{
  "experts_per_token": 6,
  "moe_layers": [0, 1, 2, 3, 4, 5, 6, 7, 8, 9, 10],
  "routed_scale": 2.5,
  "balance_bias": true,
  "init_std_router": 0.029,
  "vocab_size": 16384,
  "norm": "rmsnorm",
  "rope_base": 10000.0,
  "rope_fraction": 1.0,
  "tie_embeddings": false,
  "optimizer": "soap_variant",
  "lr": 0.00351,
  "beta2": 0.95,
  "grad_clip": 1.0,
  "final_lr_fraction": 0.1
}
Below are experts of layer 7 (counted from 0) of a mixture-of-experts language model. Rows are named router (the router's row for the expert), gate (a neuron's input weights, with its number), up (a neuron's input weights, with its number) and show model dimensions 0-255. Each number is 128 + 32 x the weight over its row's rms, rounded and kept within 0 to 255. Numbers have three digits each.
After each expert's rows: "gets" lists some tokens that make up at least twice as much of what it gets as of all text; "mostly gets" lists some tokens that are sent to it at least half of the time. This comes from a sample of Wikipedia text that the model never trained on. Tokens count by the router's weight.

# expert 95
router:148076137110121109116163092060128106105074159089074172098085157104139114044113064117110106116122089110131083151105111113114137083122161084107146132048116129127088127140112132131129135126119108139084173103147153128131079097112096159097136116131129119133119125119107118148119151108159064103129112107110142203149149028159140128084091126081141152111194119073122126093091177077122169145141075126130121095098163125123178171134119134141119186105169148053206055128151105083136170140130130138144065098156164127077047111113165104089045125108190106147116098180100124103138142112124155179145150119181125146151145153129136151110091122125135121127153122130137189072137124211136061085133173131128111143093194137121084110160117086147097135118101138124192131109081135069140083091123130
gate0:129133124106127167094098193108131133126103191172110104123086185089124162122115074110107105177085136060097170129111096118143133148133141119129109128101115127145157105142120163184144212112078082154135134150152158159097188155111102140108122125073132129098148177122130141176097123056116069119136126123111164189129166109119106105154148229130141123093144143157155119111124148090155164125072133102083133193130153100120120101129198120148127188151160137061119117102123135082146113158133123105149162144227145092105061109155192136172084153126120105120134144201103093073136185159144132133153094147129175104086055104124139117154180153113154057144150128141131112107175103129118161101056085153162131126133149147121176154139088135174185110169086147082134176131126107101111137059184111
up0:123140127099108180113107149140147090149147203134128103109109117128111120129088103160087084131144135121078158160139107098089125158125164142110130140062107110106174150121170102146136191115085097172153121154095151206090123103134112097111157068094145176137140077089121153131114170106077028111179086167166179160120116139092093116100129188074100129094139086140147134145156065106189121111082152108093169183151106148111128129131201136133082249103141132115103177069141113092127144095114165145127161132171178152066128146189134088160055061132121125151093149178131149125121090148108123161135143164135116172150076110120155106125141131093166099122139138135143085070166156115091154107081125118141164126159135104145132147078157087138189148101116138096096090146139153106124140066184160
gets: " ", "–", " (", "200", "201", "194"
mostly gets: "192", " late", "194", "184", " ", "191"

# expert 86
router:135122122091130120119107128083155123153055140099134168125092170066123144085151031105115124117075137142071158153084112082123142145142129093108087148120121135063082104145115151160138150162121067116094176103193107174154130057080122151083151092128117118076083154116111131074074163113088095118083066135155132151142149108117166101098123120154132177096147101157087098158106169065100162137133124105129151109107127064078154123191128167123100147074161161085131092121131111149114106152080078113111090075133142129121127128081174119115046119066139112152095097142116106134101128097135149124174121093140029155104097173120129125123124136159101145150140136141091113134139100172110100003172094157135109113140107167120067110110094072109105137147113137194187134128133129091159131122108176
gate0:092113191146128129080087182084135163150108141114049124116114109155129099138169119172119144140129094160181091104190105196094145142144153121087180070101195113065168109128126142165163140085167106081084133159126128099067034124127105184088156142115160164139111096115187116082167149125097145151084141159143173160150113170117128147104161099160168141123118093140135092112113088142137112113144141097106095167163107157074178161138195073148133136099134138107117135106113125117118132153141067031080166161168108123080169152082173126216098126118131148185075115129132074136147110109191142149124126135097140120136135103180087136160135124081161064167085107133130050094096128127121155129121184113130101127116129168171149112157089112126138134066156159126153110113102130170129089116158103
up0:136117148128120136132184121197137112082188158148180129136119133091090123120081183092207128152131140105077147166092080124124106103171117104180152137139067111138097107107105096089187156116157113205177108121150131137112220137127093140147141133164086118139126171131110143107140136148127134146137106125100076093128114125163174120102127140048067129103104134102143149160137137201103201137142098130148128107109133110187125078150129085073096132168059070130137151101155093129189133158115149205128090114134153096135172151164092112125153098072140077102145129145144133103130138137109128140137062149136171131080152110157152156145169150133153110155157155126175121104111142156083047170142054157072136161183151088124126142084159095172074081179099184065144152082132128159090126100145130
gets: "\n\n", "\n", "-", " Born", " Country", " Total"
mostly gets: " Location", " Preceded", " Total", " Succeeded", " Coordinates", " Genus"

# expert 5
router:073103141130120129115103115087132124150108141096123139130104129115166144127133044118075125117059104144100107163126131110115137076128145074084091169138112158095107096099120113100119096135085106144107175120135126141139094123090105183074168080115143057052118146151140218038120145091119121121133090111144099160141129114149148125125158139146149147115182109097060109103127154119124146141149135155147123136107143093115191140141141146123205145106134169131187105145141118124136115145121030157119026076182158124038146119105143122127080121083186144179096099158111134137123037105105141154146104117175119142169146149121099175135143132141130148086119096090136145050164130126109068049096118136124088166092171121145107122180104108123091152130096176129149119125064179097129052126122100
gate0:049161117143121176135144123098148078125148158104100163158087104110137166100137119131102109120188149123139086108108131074087138144152117162123123124124151104107156100129111212109133148151162152139158130107145182134150174135151133144055182146079146115116124074126135145124096118147124178115127086130171123090087071120139105128127068150173122089154161137123123131097146195145141172024129153140147130191127119186093112131203182061090138110110107115093153096183103112125092125160152132130185045147121109159126140136153102153093110161088114131169164162110102082177154152099131097122082138077165030119149139124150135073167124157101123136116149145165108158130062191169155111152104130111183121110157114065157175093122129113103049165104139157110042102108142095118105116169173136
up0:180144128139159101124178078134090101166163180123093139077127110196152162187094145152126145075072059157146140153162104139126091129135171102135092211084113102174131127124165092146128106107102098165149148182110113164136170139177161131186096118100136141120145123143160079119170120131136150102173187162130162132101144117119114190094089134136105141118160084076098113164146119135094123235184102177126147100135099139104154166158108149178176131153124107117078143135124098086185106063100154152102085173097103099130152156141142073126123081156083134109115110138156132092094097179077183136104143134130179121138142137131134140108126111116150168175149167062099107105166121131108099153129089203113177175096080131130143179127065137068170126121161099108187140097078171104175145113157133
gets: "\n", " |\n", ")\n", ".\n", ".\n\n", "\n\n"
mostly gets: " |\n", ".\n\n", "\n", "\n\n", ")\n", ".\n"

# expert 42
router:154095184130068086134158090070089078111062167111126168108078103064136108098127070105120123110078082122119073148108100096149121143117127088093111120081097118102078071103143105123100094097100114160095183099142207132151131114100107221130149119140111112135101139169108134130115160117141074124110099070164108147123125117144128098139134121082157163137129113089140112139108136096117123128179075118157119064119171150113159120148149134126136171088204134052192096123158093109136147147113141145064102087147137135073080132084177157131110104084156123134130088152106105111132151106105171215156123091167127153163186147149121144150109148146128122130136074118103165040152149166172089127112134156090113137075190096102123114143101095118084115136111146138138078115032131091140051093091137
gate0:134123148092086103041120095089126143121145107117156147129125156082167097147161106139112104171096110132129125118188101162192082105116177055144120108099138147160148049109145101145166105156152118140087051143137140112199060156086160117121115143147095128117067123144130154152152131085162167109155089121143125092114078116140128144157165128134134136068108148109131132149167147105131133129061161098115091154132140189095204053124058149178108102093123103136157099092137162126108158147146096119120095122193114050097104146123199143097093096152171137102109105121102174107089164109128115080124099153118138167111146132110135111109189119131158150151160051091093127108159194074181137104151106170160062084079141085120152147151125087094113135132117113119117130100112086129199081129153210
up0:121138114202130124088105160050096155134155147076132174110096141180186153107103073120094125183114120098161137088157106163155085114156178071130124162050123134193123093148131086140157141100136114133191149084143144079146127157147166134163144087191152091069075106160085117131174127109107147090158093134120118144148108126077085161135099100088163158147106127134103168182153099100154120180116091132106089144100114079076220162125081170130108157169092107098163143127121145096146192160081157141115114146138112122152108129144193145142143144157150075124094092139171140100120123154113082085155097154113183146120129095125110128072079101133164109026105084083152132092102139089184098116132079130102092125145156160159092132107086180118147109108116119162157153108118182103162121089172145
gets: " ", "–", " +", " −", "+", " $"
mostly gets: " ", "–", " −", " +", " ±", "−"

# expert 32
router:129092154137126123134106076107151122193073162086103155104080128106120116139158120089100123082073119155132084194145086088134161094082145086078135123085136148132087103151132112151077154122108023138124140159121123190141142050124108150083138123193105058059068104150158110020128176136073094125123104080144084138156163118196147129124150164164160153182137119137110124117075163115095166098158128071135130096098123101098146131135137151124151151091162127090161052130150093117139103132115088139149053058160169048089128110063128138075106098112116112122143094142109084118159125115110174149112111136150130120100127171139120154118121080125137082106117099155129101069144149122167135129112108145103081148143138117100067112165101088105125108130111145138153101135072124131140041142114113
gate0:101082131137145158198121146075123143178127125086081071158128125136055120143125153117157084087162108136136105082153135091098143129100123206080138069126109169113097075157122141110148113137157130112162078115098128116099097115123131128079127126125073157124108123100086159110137122169166157115119125085112112161180127119161159131188090098111160174103096114122090142196050058162124186181128065184168130168167178093105073142099179151123087134102139166129117124137140129064135163120130143107130091146124108111205127110050121119173154140109146169042158118155136081159140109135175111138109130174188100076094130156167110191115064110118105130142136155146183150163123159131111124132139124157157090110151124101159170105166140120117193120112160088042174156097114106140093113100131080
up0:161145183127120131093113118159130085102155096094160171112111171163167174152108141135127182148110168146091137095106129174137091086153112110179110193131135092160142174059051107092116189094111145181126165159142136128109136166168132160182125174152168095127150095135157104129121140143126137094082157168135144125109111125095107088076167114192118095130142158173117077082199133058139091097138154111114107101117114150160166149166080118128181135156127089123156122147123155176087127161144127085118126126103163131092131125190112141096155117135103080205090167083128134070146126126042127127133148107065154175141131143092184103152151109123166139112146088169129121100151148119123131168150142084133102172075175128117118121057136111138088073132106126182111062161153119128215191109190187
gets: ".\n\n", " \"", ".", "\n\n", " |", "|"
mostly gets: "==\n", ".\n\n", "===\n", "==\n\n", "===\n\n", " ==\n"

# expert 2
router:137064177086104115118142101150141075138107172114149164132131137094139127120159125100115085071133082153120116132120137137104117123123164122107129120098067140057086106110119095118112186113088115154112150120145152166147123092132094150079146085127107078106065115171131149000098167155152122098089109091128104142139145114153172105127135145173107142129161143118149110154100139128098148127115056121131106138124147142127119171125139115150154178126150162091147092155179104088100140179056088158124086070154147059053119155038129116137146100082153093145158077170111126074161152108130133144117095129159082166129155174099126122151127127176124083119137065087017143137142128151098079158140116134105092106095167146121129101172100109044083175084109160138164102078082141132115054091097108
gate0:156168131155122079126118122236178208112153098164101133098134131115150175168137110124109128149120151120144119188136076134103136088099112026131096156112149180130126129134147129071151153128112131152096150136160062124107084111122134110212103082122098133139106116106102089071083107124175180133142117143109182163177133141091058085130139130110100129087150174141028171107122181113135114165137082134100142125140176118134112090095115152098134126138114137167135152134183115129121163104149130108109059123165146137151103070100111169106123158183202132094140133139147129124114158091101084193104137107110145134107107187115151109092159162092058177097144152157185144111100092136144203169112147148075078171128145177144185153118076107110153160121146119114119172138165157090131096099082145
up0:090207189145131115097104134137135118111061095168078106075112120130141091150143091073153137152121126128089151102112049141107129131130082152139140183159104115118096125144162133128174122134161140079094118157139139154114130081147144124188092093118110128152172124099131127149098118086148129070131137115141183122145179135095113028139119115103122068091166119131080121152174161051118109104165101180128140065133243174136082119107152115097124161130144167143129159149114162171130156095162111126137185187154168148099149061072160126087096114166114131142107114107054189140122122184149107135136172116149104180150155174169140138094150148063080180143110112144105074136102136104128089140121128103165171102149145181102144142140078105112171143106142096141042115173157151136145112073119133
gets: " |", "|", "-", ":", ";", " –"
mostly gets: "\"\n", " —;", " JPN", "',", " |", " FRA"

# expert 10
router:132082188042121091143146108110111128152114159070127194123128137065169142092145115060122096109048098115125067164207151117054166044144157108064151112088105093117124103136108101167155177098098109134118192120162173161165106127143138184115166115114113147109130125146134165119119206157123127146055127109106069132169150121172182112080151107101104176150184102077101115121080167108085132152161134119166119122084170109124167132141165094162184172069144172097141082114150087148185123196099148172081123102148146134083108134112151132142094136094153084149108109118122142077123096103113148145149163119166143141112122182116093147140112094145131118126149094144108124066157119165123087093132146110133101186098177180128128116130105136105099212144081141126137158106134152123123118108095125
gate0:156121147127182137132102093055131200122132116119097159136138148110118144100219175099094161122059124091090102111114070114109112095100105118132212151110142113151144070125124145114127099152100083128172116102134122165092143134095131139131105099179164089108145149070178169125112076130149099100115118114073122143181165107144097103146159149115134121083120156098194143161049106161185151114144101124125179096128141091122103069183120147103092101112093076111094122123165167064107099115137146096120129141155122168017159128114171148205174136115091122103156090093130129131112128171163168125155130180124062201141176165158026163133109079175166140134099113138140102075157163176132158152131110134119088129172122160110115159133105137160137149121134099124155076159163134100129156099121152
up0:134144130241096090150130106160148095187106131077137092105147126152116129196172102150151136141155143096155151158164171112117141106124140131170109098176085112130177142079187180162058137118140108137164117168127125118144109114154125122145169119091062107167133070104154106129154099123159152136179122127115099127142161098169122162165116110096151081141157082085149131098126189143079142122115065122129116121143107136114123137051141068116120098167186127091108138144069109101207116112111107136120173105149104113095137130099192069111126134149123119121107069180103151118137097143128150096085148127132151135115121125106197077092156113106169130057169165158195096135088145157157156181108160126130111153153147072175131136151211089075201100096060108177140161160140172174094141120147097
gets: " in", " on", " years", " season", " May", " out"
mostly gets: " October", " years", " April", " September", " January", " December"

# expert 56
router:101074145106126102100171121126117079148086150092157140120095107070146095119164133077071123132115103152156130179097050142133148076061145102125123144133152111141070075110118137122104154134099089175110138090172180143175133087134107186096179094136115077120104145171140106089119127128141123134108112139167077150150161114176113143087129176155171131136133128093153111117152141094103096141158140061139128116147157061098176120148166120141163149083169126086127102136159090088194112133088124162142138120146100072103105110050164074098111143112107074164120112161083165113091090101104122140198154136127115168134145196115133093109114122115139037129110091132118148089145142178175051110169128108103040140088124124090090147138045130077122169116145147195173128111118158078149102129073147
gate0:127082131083078102147179145171112129171144123118125154126063113082096101113175165129126154170121163153130140147152065178134149095106147087103108088059126126092137112121073133228171140106142170093086042107124158087122111148144118106115140141173144115155145176136109153124094174088075059119210073149110157160103117101074106124191176166134162094113114152117115182123139141130138086099104109109130133158130113133167156089141156128180061116154108140114113087070123120113158108104145137067090100113171119089140142105105098173111100134147124065112147128199085112160050119160100134139182203135126108102130115120085143067119168117077084109095086104082157158112127142119143152105095097119134155069113126132157091167165153124155121080146081069101094111123078155073117121104120132
up0:102108096151147153129096155127167139129111094151079117106171099109136115134060163125104121166121062073124085135069126046165106097183078087128175106144149141119110132166161114182133125123100157110107179147153127131090210145181135126126095081132138125141087131129072174077120097132128090121072129101112098124134111159115119104172060145128115159119057115143132061053168129094140082057087187080122170155129159069187119155134139107068106100101115095099108088144162081100099107150150102158136114118127087142158082099156148147062128198143151135199156113115202139082145137176140140162158138162133107150092149121132127158127163129103116124183107132112197105136158134149162105122165132125086113112156136112132196118100185118146108174098169133123163137121161145147099046126076153
gets: ")", "\"", "}", "%", "]", "born"
mostly gets: "}", "\"", ")", "born", "]", " according"

# expert 94
router:136090108147118132136146127130126131135111113112063157122120135108119140123170082099088127086101094129113125172148111095087189103144163110076136163030112129095112115099147131107054094117102039171084174087176142159204083090106103124113156075140129043089124153152120135046091171132135143123110104069150122161156133111139149107122120204159158134119162134090084114080128167114116120179151101133151114129119150079115143180131136154089152186149150143118138112130163111120152142167091064158126111085199176125036082146093086137075131132135105092157125101152125152094129151097139153155138117108161146204145139193113147145156099090157113089107141115133066155086104150176178118125129141136083129111089173137169096102168047115114139172123088138153130125145081126110130079102067113
gate0:124159121168155096163141118175111122145090168061110086068187129122128105160138108133127113135157090099095159108151119109083152160108099176122087100087133120114124128138137179117198133066086169126120076165133154172178123081123123118079179075160136145133161141104141118145102202116127155073148068125137103124117176107135118177080123070124119131126105220122136095147131121063150188135085094140188131109190139142073149200128185081125137134135141169121142112126143113127136175123109101093109129188142124109109126096161106121084155099134042190165147092117208137138122096138099159114129148144129103078140156099129099102120089159110148143152100078134074147114120141151108083148104048118148143134129116091188098153059167141087107103102122106147135210102141139101078067075124149
up0:082142131096084167088137165078144113112141117185123174162092160136111104120077140116123151132143176155177082147137113173153109087097095099126172142199091160156129101096140092125077126165164075076103162118152167097081168128130118133166079169065170154076094096112133142108187106135157122135090190158098172158166091151136107111174077134115146116100151075145156136099066143145107106168185154141053142163102114133161108071105096181162118153145081150116119159100151124097150058142118135112147164126120165135157107118087140121162115162095152110104102158097027124112144137104177126148115116122089130161072123126149123175183186132170109133107156135151164137147166102103121186072152203093123106103151102138116166108151102156133171133122163174108152060180081167119193165114129136
gets: ".", ".\n\n", "==", "==\n", ").", ".\n"
mostly gets: ".\n\n", "==", ").", ".\n", " ==\n", "==\n"

# expert 66
router:106059134059148117138122102104138123166053201114162151104089160136170130108174093063077076090093067137143127161131151115098106094123129090092126176119113092125103069104077083130111130136118070128089170114153152181140095110121107129088122068148110097133127138179087130133127165119132146119119127121149133207158138110199158116107107100088103134160136139083105108073120143073095163139121087123184112118121140125103191158151153101152137162091131132102152092146166122097111100148088117113145079067138164065100120132116082055097126135125088098131120113161097134120160139123126094175123106116154126140158175145075126177158139098111108102098159078146072167092153171151225079059179113148094148141117121133104118087159113085076102174133081136096163131094095158053131086080116138
gate0:109077154108163083172141086108157144128118152175163072172166161157121087123141160077120114135135052090139148145123132118186147133123145148076106090096141140151134073130116127157081148108121133116163113074184114189161125128154108130156180142084148125127090117146070159119121063092091071142129118162147139136163166149137119112124069167109098159088148167173151171092114170107131134091180069154122110139112083102127152160114174127173098157086120108114127081159121185094136156072097144155140124143151148155150132111089137047119141143150094091160158158098140076094167145092144166145171124095104108102093117084164112152172127082110172121125167130180076067128124173132142113137136075057083162112158053105132193106116138163147103030187119112142168078062122117100126111081113147
up0:125116134107133182112108141113088148154130097135104179081069138074088163144148125198131120152084182129121135183098159129149101142110124121148140145185170112135128187092122146123139132146144099090072101165059088096088063078094164172118083139134062084153165100108211089091127155149156143133115107158140120098130134086118137144153140122153096160178115107119111062164151111112141111173080105106087134103105150124138095099098116120089066087186125108122135140095118107161099049159177144127106151099129083127116164083133166139128101128102144124083179077156102194163121095152142127094182193108091118120158099124093107131080105177111144176131122106118161191178100138133104101119134217171182134162090190164109100146128178065108080145083136125125146159155124140149170132180179104
gets: "6", "7", "8", "5", "9", "4"
mostly gets: " century", " California", " York", " Ohio", " Illinois", " Germany"

# expert 28
router:159119069139120119152148122099148120106112141107107173069110134095114221128165053098086109118106125112112092145132093110150141111116149085141094188091081130116043104137130113086118101118102092125104174054215131152170104104076092167111112120162134084093106165185097134077095136120142124125096134110129096146130156126178156130133126135119143138147101128113095124065141168110122107140150138117134068084137138106093142130170167116063148121132139131088162082140148086079139095165101078157107119117185157122033123139076148165064174153141125112157132135127107126123120143099084151185186098119123115156123132151062112157084105093098133077121162085136116190092133132176201126110113168140131091124121199134085055139139044119127081143096094181118154107138090194129112115093098125
gate0:129135122081126116158133138120101184120123093131122117096149122106155116178178166114190117142119127127104126142099141136172189159116125130104060119116163115075129095121118089115173062065180190117115151098164184111143131065082134181136127083155137142100146137171185122090102128130117136117115136164150125143110104130068137117107124142091127095157169147175112178202117152105111166143106180113156157149136105169156123114168103094103048099086140090141152180103123118120145101146092102135115083178144148073174121149108160199159178149142117104136174130150072222146108118098143134149198072137166083108152126200101109089132153103152102069107051099113121076094082082111147151121134052153175158105061151146081101144108137107146098132122123080102150184147095138097083154110098141
up0:117131096082132192129161090158137122102116169106179123172127060084175189173137092120169102094107111110107113142123105114148125094074163121130177157078094140127169138055166143076085162131137133165094092099129105131112134168157119068171144170120098174087180113173117093088147085116113136116148109158126106101100139137137141154093169142146158127046143092150099110116153107163191137154129102078122124107179131117153122095144135130210085134132132053131123106186117129119146168094109087084115191119101174153121162163150094108105141108122172162141126136173055095134153103112160094116112075157083138118116124166090131157130078074134139110134073175160132109140157077113131130100152142165138166226126152129101173141180132113148181168190148152150104144090094147141079103055197132
gets: ".", "-", ";", "%", " (", " ."
mostly gets: " .", " sq", ".", "%)", "\".", "/km"

# expert 0
router:108063128101122110130128105117116106132023161136172187140114140111152126143186091099054107115107114147110132164102146124081144082110145097106118140102112113090125078086118080091128153125102071109076151083154169132160100087098123140081123100111118057102114085186114124090097148167137146129132098135176093130146153080148156120093121146126132121180159142065113106113079145096127143107156097114159127140095134105116186178167137103142142187094137149104145065109191117129128136127097106125136076087147129080091109120076146107098147168119158066130128100159113112116091154099124097123192159127177128116097177169093115129141154101101088093096132065130065143090122187149197092084192168109107126127097139135076078032175122101088124145133075126144150124093064215092142121109116129
gate0:141053129077083104131141097145154067155095126114174126119083106102106162119134148119155109091112133133112070170070173166189084099036121138102103146131137148156129142149082120082158098118122182186119219121147061130148125128073072096114143109113150071079096172129100116150125126128156113124144099173176200143100110111153140114113175086127145208038140161174134115186143166084181144129143117125128116117128124142138210153155170137172092118162096097180111037121112118190115118110064052121144147117144089127119094110171130122084148105150179146107127126106132166093153097103099115132124113113114122136119103071146123151129104076123134158100181164108151131093176081108147179105130090087145112116117130090115061147156085138139123108138127156155144169115163130105103084100107131
up0:139143167129124157121128136142193179124133092126131147161118124135138187121128117104183157145125159108135098131135115136082126132121058114147093169150114126071085153108114097096179087178167191072051110117155132148145130095090134100129145151116180124119114090139093156069105167107092152126169117083151180200122148121146121123146094099111142158158122165095172077153086117144084133135140066083127106153144093205099090125117082061147160134107144147102117095061090052151091122073117133067142117106084135210163079136088107088107095072140142148139093095138025120195110148130150152101124102068140097168120096119133126158114160066139159144087125114123144117128145129120163164156133107122116125103092152152092123103069065109161075167151170166127085104163082085170174116100125104
gets: ")", "4", "6", "5", "0", "3"
mostly gets: "°W", "°E", "–present", ")", "\"", " century"

# expert 83
router:195125094105091116134121086107072124120124156102092157113070139107193147075137106102113108099085138135104126125131113115105162115122135087153117121051117089135147131111120131098115132145080116151101172114149153170183103122117122152065190118148144093089120131159129184132100132156110112132111102092093098142177194121165155098143199175115160132169134044077107083122032117097089157150104099153127088090100146107066192124168140151076135180118174152132134102149148109121145129153132107159161147115151153109112114146119149110128116122112112119133121050156073096120133090113123171140149125080142124163141208211096112185127108116098115135136138111124128169080147100197108156096169152183100114158122179121089065125196050088124084199087138117143183102126145123103094108092074118
gate0:192140083117141102143127110129066185072058112144077105134122114142102130107089154069168083149089126135124136112190095116084142150114113116146133106106092091168077102136140077181190148130065123096118116125088167085114150080152057133094145119122103125116131118118119155125100110065125108154090124093164176114119139104120158144100119130131139182146133108128074134158131091129108187193084104133195144093049140054150129079134154105156105129111094167117116105100150155126152137115163121171119105137108090108078190191146204077164182103125185124100198137102150073151087122136114135136134120163147150134142172176075159134132195136158135114083150112112128113094105090074151168149103162103128128158144101180079169186113177150104154091160142116130142172093117139071110170118116074
up0:135063101093108153088201096142078152069104092140087113090074159130149155108108184134140124161174129141148091127175107162080163110146116195127185140109129110147063118111102144161145112106123050110122097114066195120139147120136103123134156135098103140116145152090137169121112081109125086126087117092122113060135155097076146137074141172103118182108074173073106156132141153166125167156073104110168147093142105090140122123147118056181042175118127110098103131094167105140169108145145151171150167159087126148109148168188200101140120076130143117090131140159119088156072122129137155105135153085116171166104182141093146114119180154140124130119077102157118119149089110094140130207065138127099111167116094169173186140150188119120131127182129099069118143098157130089128116102160076
gets: " with", " had", " has", " to", " have", " of"
mostly gets: " has", " have", " had", " about", " just", " much"

# expert 55
router:116073147159092098161171100090099086141131189096135146137122096041113158126123085128075119110157102123115091163145131127096163063109151090113123135069093161120050111091090145119092108128099099125126124104140146131132128115104071199104207130144126134086102138153084130132103118112073106155108112116079088149123114050132139041132111113140160139130213106072124079124126155092086113131135128120153130103086143104137135168155173114084145130108172155061220124154171099123122123169092120159100104093141115115073056115063141117102095152132146114120151117128122096089109162086116144213126122097166144138165138169154138190156126154139090095126161109097099161089150142153171138102123195172113100139136208148120113137142056103106124151091105158111143113122061170101128064133097113
gate0:165128136128107077095121167107137112126131179135083067148083069159151161178101103085120096121184121070140083124141133175109067175178167076105089133126099112125147100133093137131172156116154146167104138138117131191140066127131148133140119117087192107127180182135096126137095158054128116110135177118096143152161157071181099127096123128069090118153115115150094165105134119097127119086115089129145122158083164091124127143122129125141156134148111138110089134126152106119128093080126151160123131179129128071133144112111092148169137068147206104112162124116172147113121162105035155203125074116199204116145161157145145152106205104131109122070113132194146124066161113184098132134088141151117115096145153099158102093116182153170056176137087116139119122111120116136081058201123120
up0:092170092094156150152136054179149108092189178109065168138070139116066161146144121114136128175103124094163077167072142138088182178092158091155111177096147125114111146126121103137172135146096194145118124133067144114103135138131138106148149134194151165142103090117158154108138166111105110122100076162156165111116130118089143100116091110112126140104120131147123159189165129108109150123223140097190182115141141091149104102119083097050077064162149110109107110068113133128112171075109082163129146156151102212101107143157115139136130095127118127141078118122120105203159137155132110158169192121141115202141193134096096137137075158124120138121052131181139117132172161083114148115143118130184097134088132071123080173189130128150131061096102107156109126152094158105140112082139117
gets: " ", "–", "-", "/", ":", "201"
mostly gets: "–", "/", " (#", "−", " ", ")-"

# expert 65
router:129070148088083093186130112141117113103142176114121171089129097119213121110179103112129100101045126140101109147144123102096140107134118097107129159096114126103109104111111112105087158134097101173089134069204140156147125106108128186078142123121129094139110177160118138067083155115095121094131072101114058149158138102122171091109166136155098132154134144129087108149053138139115161154159130123148116135147168122090166164151127175139174149147118156095159100125178086145105100144108119193079097062144179093053139151109181130125138079115184096141143111154078149088130156127116185157164157039143108172122125150053075187151126142126116098087155081135105152061158109173111121110155144155144099158121232119090103107145074069130078143110122132127127113124153114076182102145114129
gate0:107115115155103124177206074085118154138128182098169138195125106109134110173126131117129163125178105118147139081156178142094118209100112106154098110121109122064157144155113152144136110113108108123159157075154111194145127116116154108136147118130151150129182134151144078148127087191166081130135086148108060141133142070048142100165114123150109154173125184102091129173121099146129136181146118143216133128139151093105112179077101130119140112190210110075102112121099044097162071137121112129115153153105144141153123188145057097153093135139130064141134195182092128140091129197177090148103155123131098102103044111194121108119102162114157121152079139086138172104165140116175165129134118103156109146092143147101142105130124088145134160161144091163205133084145156147125147138135125
up0:172122158134173071100159157143126070132092079164084121000134143108050152089119109158149067117121159121110110149116063116184127094104071215111136152159158117134128076114167111104103158198138158092150125132143137134132097139172116164092112170127127129173074142103098174158136148118092140147131184080121175101157160119164161187117155126147079113110127101162157127100125171119157107156183121104122122093101132162155124085113151115124106192093075140155114117187124122144123144063101182132194158128178104101104129069150165162110123160106100172108105098121131117109100128084034151155113115114105094157146147095090079103129152109175132096125130150174131069140064094124077134136050125126101127145157085152126148160157163127088114134106118178105096126151092096125160094142137128
gets: " |", ";", "|", ":", " |\n", "″N"
mostly gets: "°N", "″N", " —;", " ISBN", " least", " October"

# expert 77
router:111099177058103102184150088085137101149071210072152165104076090088192147099176088072131109098047135180085094191145118110077107060095142082123114152107093120099124052111091128125102126128127108180073153135150203166182069095153108171107153132104122124108110098210107138118064123134109155146063104118149085144164148114174128110127129138146167157198122101088132128088100144113127143125130143103209113153121152123119154161148164127141149139087184153077209127113138130121107125134085120123140118089154165090114126151085123143086111125137124112122109085135080120133156131095091156199156134119139130136161159157059107147118095091159094116129156115134131151083175138162197108112160114134094141142117143099155132103152128071121121149129076169134174111096103140097122115108092157
gate0:086081107190101084131156070127150114164100164168149100147168106093178194120105158169145139129133187148118128117167112163129093201086154103134123162155165130166147159189140080154138127123123134095140155105179156135157164177036140124138144115123152130126112098208098151126133189134142099134140122114146181175142125148153179130123132087139160113106103067129111122113125145177169148160046101071108102065141153159112142131099152152128107088122191093167160158098195111194142096131099174151105099078165136110132167211100095095171081118180098150145133189106138093110101111150113149131100175083112125139113097128157108125124094114133174101103139081078143148117115143063110136149107140117108154117157151071148167134160114041096144085113096141195192160109107140134094124168154126
up0:142168138129157146090105147093144146149121120114133110086122182103082087073117099121135132114114147149198169085141151115089110135183137115114167149144156048154121138114160119180131084059186148115120104171080201154121167115129105138113130111147104162090072173161111172147148100067129082108083130169094181140141132130133159076136117159123168145163143170085181189112126128124079111075109135096125070204098143124109100116089124128136196148150093179137127115112124160091141100187141080089115088130144123131116080071082135159111132160073088122104055141108206084169124127097107137131122148194130144169133164144106124181148161194101171148121156115108155162116157096186167109090104158131112114052139085094119197076086156131094127109152166135158122134162107154181128133117140158
gets: "1", "2", "3", "4", "5", "0"
mostly gets: "30", "10", "28", "29", "14", "39"